config = dict(
    n_experts=128,
    d_expert=32,
    moe_layers=[2, 3, 4, 5, 6, 7, 8, 9],
    normalize_top_k=False,
    balance_bias=True,
    lr_router=0.00104,
    beta1=0.95,
    batch_tokens=65536,
    max_seq_len=256,
    max_steps=2816,
    dataset='wikipedia_en',
)
Below are experts of layer 5 (counted from 0) of a mixture-of-experts language model. Rows are named router (the router's row for the expert), down (a neuron's output weights, with its number) and show model dimensions 0-95. Each number is 200 + 30 x the weight over its row's rms, rounded and kept within 0 to 999.
Before each expert's rows: a language model's description of what the expert responds to. This comes from a sample of Wikipedia text that the model never trained on.

# expert 6
It responds to: Names and countries
router,222,171,237,159,235,185,179,175,237,188,170,221,175,222,223,258,179,221,236,221,223,160,246,151,232,184,208,173,166,183,164,239,171,183,240,172,157,183,168,233,246,203,163,225,188,223,205,176,182,227,221,170,227,179,166,218,225,172,158,218,245,177,235,242,162,247,187,229,165,166,247,226,205,225,217,164,214,228,231,153,246,216,205,172,175,155,183,203,224,223,215,234,183,224,166,156
down1,155,221,213,206,142,158,218,195,239,196,202,165,193,215,163,156,203,199,145,205,194,213,242,201,204,266,209,190,220,176,228,178,215,209,170,213,224,195,225,147,175,199,140,199,181,196,172,209,216,186,201,196,122,183,208,208,200,190,221,240,190,211,215,214,128,198,210,208,197,184,222,201,156,276,182,177,177,139,203,208,193,180,207,246,118,197,190,129,260,167,201,212,216,204,222,183
down2,140,193,221,277,152,171,216,173,233,221,203,203,237,77,244,217,198,187,197,192,169,195,191,209,196,194,192,211,129,181,174,191,177,194,139,190,246,253,151,178,194,248,257,197,229,141,188,162,184,197,223,222,158,134,209,184,220,208,200,203,199,212,243,202,189,197,209,218,201,199,160,185,207,191,213,220,174,201,199,173,205,210,152,186,201,189,208,218,200,201,174,182,174,232,199,208
down3,202,198,170,199,189,203,230,197,192,211,196,197,247,201,213,170,207,231,169,216,145,176,175,223,241,197,236,323,200,200,205,222,200,204,154,207,189,163,241,202,174,253,213,199,252,200,167,180,208,217,195,200,189,233,181,177,179,200,194,215,239,217,226,217,200,205,145,154,307,237,215,235,194,206,188,175,196,208,181,193,170,195,183,201,231,228,288,220,192,201,225,213,201,153,202,233
down4,196,206,219,165,195,191,227,210,205,153,225,230,191,194,259,153,203,193,210,214,192,285,200,200,201,250,200,200,195,157,208,225,200,200,207,200,164,204,184,228,186,184,218,223,207,221,277,197,206,201,228,188,220,176,196,189,188,253,187,202,155,243,201,162,247,139,253,137,189,255,236,211,204,173,222,183,200,211,198,179,161,163,183,176,167,191,223,223,220,298,169,171,207,251,168,194
down5,199,187,196,266,195,217,201,194,224,207,206,193,191,181,202,138,209,196,179,225,141,233,216,255,170,269,153,205,142,142,211,227,143,223,204,267,202,191,193,249,161,234,210,173,201,209,217,197,224,200,203,262,231,205,206,170,202,248,277,198,242,183,138,172,209,211,194,178,205,200,189,188,196,208,197,200,200,175,140,197,217,214,201,182,195,217,224,160,199,133,242,168,206,206,189,186

# expert 55
It responds to: Infobox and table headers
router,232,180,220,197,214,173,185,193,220,167,167,218,178,227,200,208,184,209,230,243,220,170,210,158,216,180,194,191,150,193,154,252,190,189,212,170,167,163,143,219,211,169,170,232,133,216,225,178,238,211,206,196,202,170,162,266,222,161,193,259,268,174,255,254,171,243,166,217,188,199,212,240,251,219,230,189,268,240,206,176,218,230,219,186,187,191,189,237,203,225,204,210,187,224,161,189
down1,178,188,189,204,227,178,237,243,227,191,253,181,191,211,240,165,182,196,213,167,139,143,182,188,228,176,182,200,265,186,210,188,204,248,244,185,162,199,215,129,200,175,146,204,198,249,225,193,174,167,190,200,204,195,193,174,277,221,197,149,235,173,181,205,201,200,217,187,178,174,227,213,160,200,161,186,193,195,187,208,174,239,144,194,200,242,196,191,239,274,178,186,220,133,172,185
down2,188,196,203,187,269,239,208,182,207,189,217,176,197,187,235,193,201,189,156,178,180,160,141,155,202,195,202,190,270,175,196,205,131,234,203,240,239,152,178,143,169,211,155,150,226,200,191,203,200,233,191,205,191,207,106,229,74,211,211,199,203,225,172,205,198,220,196,232,189,189,201,206,155,239,200,219,181,211,194,194,215,202,211,159,190,205,203,209,193,204,174,208,201,213,164,188
down3,189,234,197,258,170,166,198,169,133,177,202,214,195,254,208,201,209,220,259,186,222,193,164,207,199,204,203,185,191,164,214,194,198,177,171,147,193,172,204,190,198,231,173,201,218,186,186,169,204,217,209,188,206,196,215,209,226,154,224,201,261,202,252,234,188,216,186,220,233,176,201,187,201,191,202,294,216,141,135,234,202,205,208,219,123,206,216,284,233,211,188,226,161,187,209,136
down4,206,188,194,201,239,196,199,146,163,182,116,184,166,235,220,230,214,195,136,133,204,185,190,184,232,189,204,144,202,256,188,286,149,244,186,201,158,205,140,193,222,190,212,195,238,196,185,219,174,237,216,171,210,230,208,179,204,196,157,170,221,226,168,223,168,187,232,201,244,184,205,264,172,242,193,218,228,195,197,183,234,198,163,205,260,208,210,202,198,221,221,184,226,184,194,174
down5,185,233,171,175,202,256,236,192,220,236,227,195,204,205,245,194,200,179,129,200,198,198,217,194,168,147,156,192,200,271,232,188,217,218,231,228,158,237,204,186,151,211,213,204,210,192,255,251,189,166,194,221,164,244,255,228,219,212,180,191,196,149,218,213,232,277,193,182,240,187,171,223,200,218,246,176,167,231,221,192,169,201,220,202,186,187,189,216,202,139,162,194,206,267,200,238

# expert 48
It responds to: Word-start pieces after determiners
router,238,168,216,176,237,174,159,173,251,199,185,227,171,250,204,210,184,225,220,225,253,180,204,179,233,173,222,193,188,171,179,214,177,192,201,186,193,174,156,216,213,187,166,218,153,243,223,175,226,211,209,175,263,170,200,246,230,172,200,255,227,183,204,208,166,239,176,257,150,165,204,215,232,204,241,178,264,245,219,172,222,221,247,184,146,207,189,240,227,225,230,237,176,254,189,171
down3,189,186,250,249,204,200,198,196,247,190,202,189,178,132,115,220,189,224,178,197,262,237,197,196,253,221,218,219,215,240,193,208,244,191,190,263,239,232,207,203,181,179,209,196,208,194,122,186,223,193,138,221,213,175,218,209,157,205,201,167,189,200,257,208,193,224,210,165,199,227,198,160,199,197,193,149,207,186,208,191,191,220,176,192,177,204,190,188,129,151,173,150,166,145,197,230
down4,179,229,130,149,209,184,210,203,235,255,173,151,190,206,181,209,178,190,205,167,272,173,184,188,292,195,217,138,192,181,177,203,199,201,217,191,239,188,196,218,163,156,168,199,190,212,166,193,209,197,197,230,207,187,203,276,206,154,237,218,187,182,203,219,202,201,150,193,175,154,200,182,200,206,175,209,188,202,193,199,150,265,255,181,191,232,214,195,246,261,153,159,199,200,209,193
down5,195,197,219,168,211,172,234,194,202,210,183,217,195,211,171,200,198,186,205,143,194,203,100,156,136,159,195,200,176,213,228,163,197,189,203,166,182,184,200,210,218,235,195,179,203,167,195,222,188,199,156,129,306,222,178,195,223,218,250,181,143,223,187,166,116,206,188,210,197,208,201,169,265,201,211,186,208,199,200,210,183,211,234,170,195,203,206,170,218,257,191,154,230,196,197,217
down6,210,177,240,192,209,172,156,205,201,190,150,209,196,188,247,311,173,180,192,192,204,277,194,186,197,107,180,200,214,246,142,202,147,182,200,214,167,195,174,196,145,206,209,201,223,197,190,212,187,209,221,200,227,158,190,186,191,202,236,208,209,207,216,198,238,256,179,229,172,184,212,208,206,209,214,224,124,228,247,206,224,195,215,183,237,150,166,210,187,150,223,212,190,181,223,206
down7,239,160,209,212,201,215,226,210,182,220,202,201,198,200,188,191,143,189,254,179,210,209,168,137,233,177,200,218,208,160,217,245,208,195,199,168,220,185,195,210,198,182,205,276,192,221,163,199,241,202,180,196,154,200,211,220,126,183,165,194,169,201,152,202,203,211,195,196,200,228,236,163,191,236,124,288,264,201,212,202,210,199,126,200,200,237,205,189,204,195,212,167,192,194,244,273